{"n_layer": 12, "d_model": 128, "n_experts": 128, "experts_per_token": 2, "d_expert": 192, "d_shared_expert": 0, "activation": "tanh_gelu", "moe_layers": [1, 3, 5, 7, 9, 11], "router_score": "softmax", "normalize_top_k": false, "routed_scale": 8.0, "balance_loss": 0.00518, "balance_bias": false, "n_groups": 8, "groups_per_token": 2, "init_std_router": 0.01, "lr_router": 0.000393, "vocab_size": 10381, "norm": "layernorm", "norm_eps": 1e-06, "tie_embeddings": true, "optimizer": "adam_variant", "lr": 0.00251, "beta1": 0.9, "beta2": 0.99, "grad_clip": 1.0, "batch_tokens": [32768, 65536, 131072], "seq_len": 1024, "train_tokens": 378900000, "steps": 5306, "dataset": "wikipedia_en"}
Below are experts of layer 9 (counted from 0) of a mixture-of-experts language model. Rows are named router (the router's row for the expert), up (a neuron's input weights, with its number) and show model dimensions 0-127. Each number is 50 + 15 x the weight over its row's rms, rounded and kept within 0 to 99.
After each expert's rows: a language model's description of what the expert responds to. This comes from a sample of Wikipedia text that the model never trained on.

# expert 26
router:50 54 60 55 44 73 34 50 80 54 37 54 61 49 70 46 41 59 33 83 74 44 43 34 56 31 49 54 42 61 53 80 46 31 45 33 54 59 62 60 39 54 24 63 33 39 75 43 54 28 32 43 25 44 70 20 49 58 50 67 45 36 62 52 51 61 59 54 50 51 66 33 53 35 41 42 61 57 39 24 47 26 66 61 66 38 64 87 49 52 53 21 40 56 54 51 66 40 44 81 40 63 50 42 44 39 65 27 52 20 66 77 30 61 41 83 67 61 38 70 50 20 39 53 60 29 29 33
up0:35 41 44 59 77 60 42 31 50 51 41 23 49 64 53 14 98 65 39 63 26 30 77 39 59 34 59 60 54 49 33 38 46 50 51 57 30 53 50 54 60 47 46 72 56 54 34 33 37 60 50 58 73 37 38 63 44 47 39 38 43 38 77 33 67 37 54 57 45 29 50 36 31 62 50 97 54 38 49 62 77 43 47 54 42 55 37 47 39 45 58 87 59 57 63 44 65 72 71 52 41 42 67 17 66 81 60 37 40 46 39 47 67 31 52 53 61 40 42 65 17 44 39 39 51 61 40 64
Description: Short consonant pieces inside or starting words, mostly th, f, t, ch, st, such as or-th-ologs, au-th-ored, Fire-f-ly.

# expert 51
router:31 56 44 50 52 34 75 85 52 39 48 53 47 26 54 32 52 61 66 32 55 43 42 46 44 71 62 53 34 44 45 20 61 62 39 24 50 10 53 68 53 37 44 38 48 73 61 77 44 78 56 39 66 81 28 60 55 62 28 30 31 42 23 51 33 49 22 55 55 75 35 32 52 45 53 53 52 43 48 89 45 72 43 71 42 46 59 61 35 36 28 61 51 49 28 43 29 31 56 33 47 68 66 43 37 48 38 40 70 55 26 57 49 58 43 37 32 47 68 54 46 79 41 32 51 37 64 61
up1:52 69 68 12 41 60 47 51 30 55 69 29 54 64 64 44 41 50 53 56 23 44 41 41 19 45 49 51 67 40 62 59 41 64 97 66 57 87 41 31 58 52 42 51 49 33 19 35 28 52 26 56 73 15 51 53 66 48 68 64 56 51 74 38 54 48 57 55 46 22 45 58 35 52 86 39 45 55 51 60 44 38 50 47 42 30 37 36 46 45 66 25 53 72 51 64 73 65 44 41 46 37 45 58 79 30 57 65 30 53 60 60 40 45 77 69 34 56 64 50 67 40 33 64 40 64 48 46
Description: Digits inside long numbers and table cells, such as RefSeq IDs, ISBNs, track times like 4:04, and row breaks in tables.

# expert 55
router:63 57 42 59 51 45 54 49 51 40 41 35 45 61 46 38 46 59 37 41 25 49 71 37 64 44 35 35 44 67 62 51 46 27 51 81 38 53 22 79 52 52 49 46 67 44 40 65 46 59 65 48 66 54 64 48 39 67 28 52 57 66 34 40 40 41 47 45 28 20 54 49 87 74 55 40 24 50 66 51 37 70 40 50 41 75 52 82 27 49 32 36 67 30 75 44 66 54 32 35 70 49 38 59 61 64 42 24 27 71 32 45 43 67 41 26 36 27 39 64 77 49 64 72 13 40 72 57
up17:40 33 48 59 49 52 56 62 52 40 58 41 72 41 92 49 51 47 62 44 41 32 46 76 19 49 99 74 55 37 53 35 60 77 74 38 34 62 57 42 76 56 35 68 44 54 46 47 68 38 50 55 45 41 55 46 58 57 39 61 52 55 35 62 95 42 63 31 47 41 32 42 45 28 83 65 47 45 44 40 40 37 27 15 60 39 44 42 51 40 65 39 67 58 49 41 30 56 58 55 46 27 42 50 77 08 65 47 46 30 47 72 50 57 50 44 66 35 37 40 47 57 62 69 50 35 57 62
Description: Four-digit years, mostly 2000s, in dates, seasons, and table rows, such as 2011, the 1965–66 season, 2019.

# expert 22
router:38 51 43 72 57 40 41 54 52 54 40 29 65 85 45 66 62 33 45 73 67 49 33 79 64 59 37 46 54 54 60 34 29 55 31 40 32 68 63 55 50 72 65 52 58 63 67 40 13 16 57 37 68 42 45 38 62 52 54 19 73 59 64 41 66 43 39 11 46 69 48 38 36 52 51 53 54 44 60 38 64 47 54 42 29 45 33 24 45 57 53 74 82 56 57 28 42 42 70 31 60 57 31 32 42 44 50 38 64 86 42 26 65 30 46 34 57 66 63 54 65 46 70 72 57 43 31 46
up4:65 53 77 31 27 63 41 23 82 49 67 50 42 59 44 57 32 55 65 51 63 34 56 33 28 47 66 36 57 31 81 60 36 20 48 39 71 55 70 43 43 59 61 50 32 68 20 47 66 59 51 56 39 37 78 31 36 47 43 66 67 46 62 79 60 31 46 50 71 30 50 82 74 72 46 55 47 58 68 49 46 35 33 37 47 44 79 29 63 46 37 28 37 17 53 77 64 28 52 52 52 44 49 67 53 65 44 55 52 42 46 57 22 44 70 57 50 37 50 28 62 50 37 63 70 56 51 64
Description: Capital-letter and decimal pieces inside tables and codes, like climate-table decimals (.9, .6), state codes (FL, ID), stat headers (PPG).

# expert 9
router:62 61 48 60 29 45 58 52 35 73 65 37 50 43 65 74 53 29 23 40 35 31 29 28 31 61 59 56 47 38 89 63 60 38 54 43 58 47 61 69 56 27 42 64 50 58 27 55 34 55 46 52 45 49 58 35 72 51 61 71 55 54 56 39 35 34 52 37 24 38 77 49 38 54 55 37 31 59 84 46 39 51 36 50 43 62 67 42 44 50 38 43 45 27 64 40 58 26 19 17 18 34 49 69 52 67 46 70 45 67 64 37 45 32 80 34 84 57 60 46 70 62 67 50 41 79 46 52
up1:36 67 40 46 65 73 30 71 43 53 26 46 62 27 45 51 53 51 37 32 24 50 59 66 36 47 63 42 46 49 19 60 80 39 71 58 48 78 74 39 70 53 20 51 54 56 41 49 76 55 59 47 54 36 37 54 21 67 76 38 69 49 50 81 55 78 91 37 52 56 48 73 50 48 58 48 22 37 60 55 17 30 26 31 58 37 27 67 52 46 37 39 30 69 42 47 43 53 86 35 46 46 48 63 49 43 46 61 55 50 48 52 59 50 57 36 61 49 44 21 57 55 41 68 60 31 44 54
Description: Nouns on music, film, games and careers, often in section headings like Professional ratings, Career, Personal life, plus music, video, guitar.

# expert 2
router:67 54 29 58 47 48 13 48 36 76 48 27 44 38 57 44 50 18 65 51 37 79 44 64 50 52 67 76 30 52 66 61 64 66 49 48 37 52 54 68 71 58 50 74 66 74 44 60 38 49 56 57 83 43 17 32 39 47 38 32 45 32 61 58 42 34 68 40 23 50 27 55 34 69 79 68 56 46 69 56 55 72 52 65 39 53 79 55 44 21 51 50 26 60 40 67 71 45 44 53 59 49 56 47 35 59 41 65 28 43 69 63 24 34 45 47 51 51 54 47 60 49 44 19 27 76 58 46
up1:44 38 35 51 15 29 32 34 93 61 83 59 64 70 70 24 64 39 13 36 70 52 21 38 47 42 47 64 48 70 48 46 36 46 62 68 53 30 15 50 52 48 46 71 56 55 72 54 37 21 17 71 52 39 61 64 54 52 55 50 57 37 46 46 61 55 35 70 64 40 37 50 54 23 45 66 55 54 69 45 46 42 53 53 79 60 42 40 51 46 56 50 44 37 62 45 72 52 47 42 47 53 54 41 62 66 50 75 38 37 49 74 74 65 46 38 47 54 52 54 62 26 66 85 39 32 47 38
Description: Head nouns ending proper names of institutions and organizations, such as University, School, Museum, Art, Force, often after of or National.

# expert 23
router:31 56 44 51 52 34 74 85 52 39 48 54 47 27 53 31 52 61 67 32 55 44 43 45 45 72 62 53 34 43 46 21 63 62 39 26 51 10 54 69 52 37 45 37 49 71 61 77 46 79 57 38 66 83 28 60 55 62 28 31 31 42 23 51 33 50 22 56 54 76 36 32 53 47 51 53 53 43 47 89 46 72 44 71 42 47 60 61 35 35 28 62 50 49 28 42 30 29 57 34 47 68 66 44 36 49 39 39 70 55 28 58 50 59 44 38 33 48 67 53 46 81 39 32 51 37 64 61
up17:46 43 80 40 64 52 38 33 35 39 78 48 72 41 56 53 41 33 39 59 46 32 37 47 65 47 64 59 64 45 60 47 40 32 64 99 54 72 28 61 56 84 31 37 71 28 57 24 48 54 46 57 20 26 72 68 94 45 65 51 68 58 63 53 56 56 51 55 46 41 49 41 54 59 60 51 52 54 78 44 33 34 53 38 60 53 24 49 33 56 83 42 32 58 77 52 64 50 46 60 43 25 39 62 56 46 32 31 44 65 59 67 51 38 54 58 51 39 39 66 34 18 47 66 42 49 33 50
Description: Three-letter country codes in sports tables such as USA, GBR, FRA, plus month names, opening year brackets like (198, and name pieces in lists.

# expert 29
router:37 46 37 42 44 43 70 79 50 51 56 44 31 23 54 28 67 59 72 39 37 43 42 41 38 78 67 57 35 27 51 23 63 65 43 45 43 28 56 54 62 46 34 44 57 80 63 59 43 69 44 53 66 62 32 53 65 66 22 51 24 61 42 43 28 68 20 54 39 75 38 38 42 57 66 59 64 45 60 91 53 74 39 68 46 55 62 51 33 19 22 65 37 52 36 28 40 36 49 23 50 74 60 59 43 39 39 48 63 46 33 56 34 50 46 32 32 58 67 44 50 78 42 38 40 50 71 67
up1:59 48 50 34 48 72 45 42 50 69 43 24 41 58 50 65 38 51 32 70 40 51 30 36 47 40 65 69 67 43 62 73 32 39 74 70 61 57 65 21 43 47 40 41 63 75 43 37 59 21 71 23 52 34 60 37 60 42 73 91 51 52 58 58 34 54 51 65 51 31 46 56 38 56 61 66 74 21 70 55 54 68 56 36 66 68 40 39 74 30 50 44 46 48 62 51 86 41 49 36 19 42 52 66 45 36 51 36 82 52 51 24 35 42 66 58 62 50 36 29 41 59 32 39 28 78 50 51
Description: Closing quotation marks and parentheses after nicknames, song titles and quoted words, plus Authority: fields and Latin endings in species taxoboxes.

# expert 40
router:69 72 56 45 48 67 55 45 76 50 37 63 43 64 69 64 30 40 26 22 26 54 55 30 29 60 33 61 67 52 38 64 62 64 43 50 70 41 31 31 58 30 34 44 53 45 51 70 53 51 26 72 27 54 52 41 61 40 38 25 42 42 47 83 68 44 82 46 69 66 48 43 31 60 50 56 42 27 45 52 80 70 45 40 56 22 54 74 53 26 58 49 59 53 86 74 67 42 31 42 71 42 62 51 31 36 72 60 45 42 67 62 60 51 51 51 36 38 60 53 37 39 26 70 47 46 67 24
up1:59 36 27 70 51 56 37 50 69 54 65 54 58 75 44 74 46 26 54 48 56 38 41 72 63 30 92 55 33 44 59 60 42 21 65 54 82 44 63 27 40 63 62 29 37 55 15 62 57 21 20 62 50 38 48 48 20 58 60 54 30 69 54 51 67 77 57 46 46 49 53 59 54 41 51 74 49 62 64 59 40 41 63 54 55 51 50 59 46 48 60 66 57 81 57 62 48 27 52 54 61 36 21 61 43 57 42 64 36 37 37 61 69 47 75 43 38 27 34 39 20 21 71 60 31 51 45 60
Description: Word-internal pieces like he, che, ro and accented letters é, è, as in amphit-he-ater, Nonet-he-less, Moust-ache.

# expert 28
router:38 25 53 31 62 62 22 43 49 58 46 62 51 65 57 54 30 46 27 64 43 68 46 35 44 51 38 27 78 55 67 63 53 65 53 66 26 65 23 36 57 52 50 58 79 54 42 31 62 48 35 47 68 33 42 57 37 32 40 30 80 49 41 79 68 44 61 41 59 35 40 71 27 30 59 52 56 68 32 35 69 66 36 26 67 35 46 29 77 58 67 63 69 58 67 70 76 52 66 53 32 59 73 37 48 39 38 26 48 65 68 45 54 62 40 68 44 31 68 46 37 38 49 53 47 57 23 75
up0:32 63 28 52 62 70 45 43 22 23 38 49 61 55 37 43 90 51 65 65 55 52 58 64 28 23 72 39 60 24 38 40 73 38 67 72 56 54 35 55 52 39 23 28 49 43 42 63 61 28 60 57 56 44 56 61 65 44 57 61 14 69 56 54 61 52 48 59 38 54 32 61 52 52 45 70 35 41 63 69 40 17 38 60 40 82 55 68 54 35 39 41 36 62 71 53 53 71 61 27 53 23 56 37 53 57 58 30 51 69 19 51 37 30 43 55 64 17 74 74 60 46 56 55 50 64 54 55
Description: Vowel-consonant pieces in the middle of foreign, often Spanish or Greek, place and personal names, such as Maur-it-ius, Sask-at-chewan, Irakl-is.

# expert 10
router:53 60 50 56 28 55 65 33 22 23 38 44 50 36 53 41 71 54 68 69 58 58 61 63 32 46 52 32 42 69 47 48 57 47 72 61 75 30 77 18 31 64 24 32 38 50 32 58 60 68 49 50 65 52 59 61 46 42 61 76 59 40 35 37 47 65 32 71 49 52 26 72 78 67 77 33 43 51 47 57 56 46 47 19 58 60 38 47 54 51 51 36 19 33 67 24 35 34 65 64 56 30 63 68 77 64 49 62 51 57 34 36 53 42 64 70 82 27 43 62 57 48 80 55 71 51 48 50
up4:63 31 66 39 51 33 37 84 37 46 39 43 53 63 45 59 57 51 26 21 48 56 52 57 63 51 55 48 71 77 38 37 31 33 69 13 30 59 40 69 53 38 62 77 53 73 36 43 57 53 68 58 66 39 62 35 28 33 40 45 60 69 75 42 33 55 55 54 37 28 65 52 38 43 63 64 70 48 92 48 41 34 59 29 44 56 54 62 47 48 45 45 64 27 76 66 60 51 67 44 55 69 49 59 65 58 68 60 44 17 40 32 39 70 73 21 55 61 26 28 33 52 43 55 46 32 41 66
Description: Conjunctions and relative words opening a clause after a comma or period, such as that, which, while, when, but, so.

# expert 13
router:46 52 44 45 59 52 24 51 33 58 61 37 47 26 64 44 39 43 41 53 64 27 47 70 59 64 36 62 81 39 37 55 37 44 33 29 53 41 62 61 78 63 63 42 33 72 63 58 33 26 25 52 40 51 57 26 74 60 32 43 37 58 64 40 44 56 41 50 34 75 68 56 78 61 63 46 50 30 40 45 32 15 40 40 44 35 57 51 57 63 69 38 33 68 42 68 52 80 49 59 51 56 15 29 51 30 22 67 68 66 82 34 50 54 36 41 50 68 75 69 62 44 62 60 66 66 68 67
up8:35 34 55 17 41 71 44 27 47 78 64 51 33 41 37 50 67 37 26 76 45 79 75 42 46 44 72 52 31 53 68 76 34 50 61 53 73 14 32 43 38 36 41 43 48 42 60 38 42 67 36 55 62 29 62 47 44 67 50 38 65 78 44 42 56 42 37 40 39 47 18 42 62 67 61 78 59 67 73 58 64 62 43 24 58 41 56 47 67 36 56 66 67 72 59 51 69 42 41 31 66 48 35 48 48 61 55 34 62 62 50 50 43 24 70 48 46 53 56 31 64 51 47 67 32 73 13 55
Description: Single letters starting words or formulas, especially L, N, Cl, in chemistry and enzyme infobox fields like SMILES, CAS Number.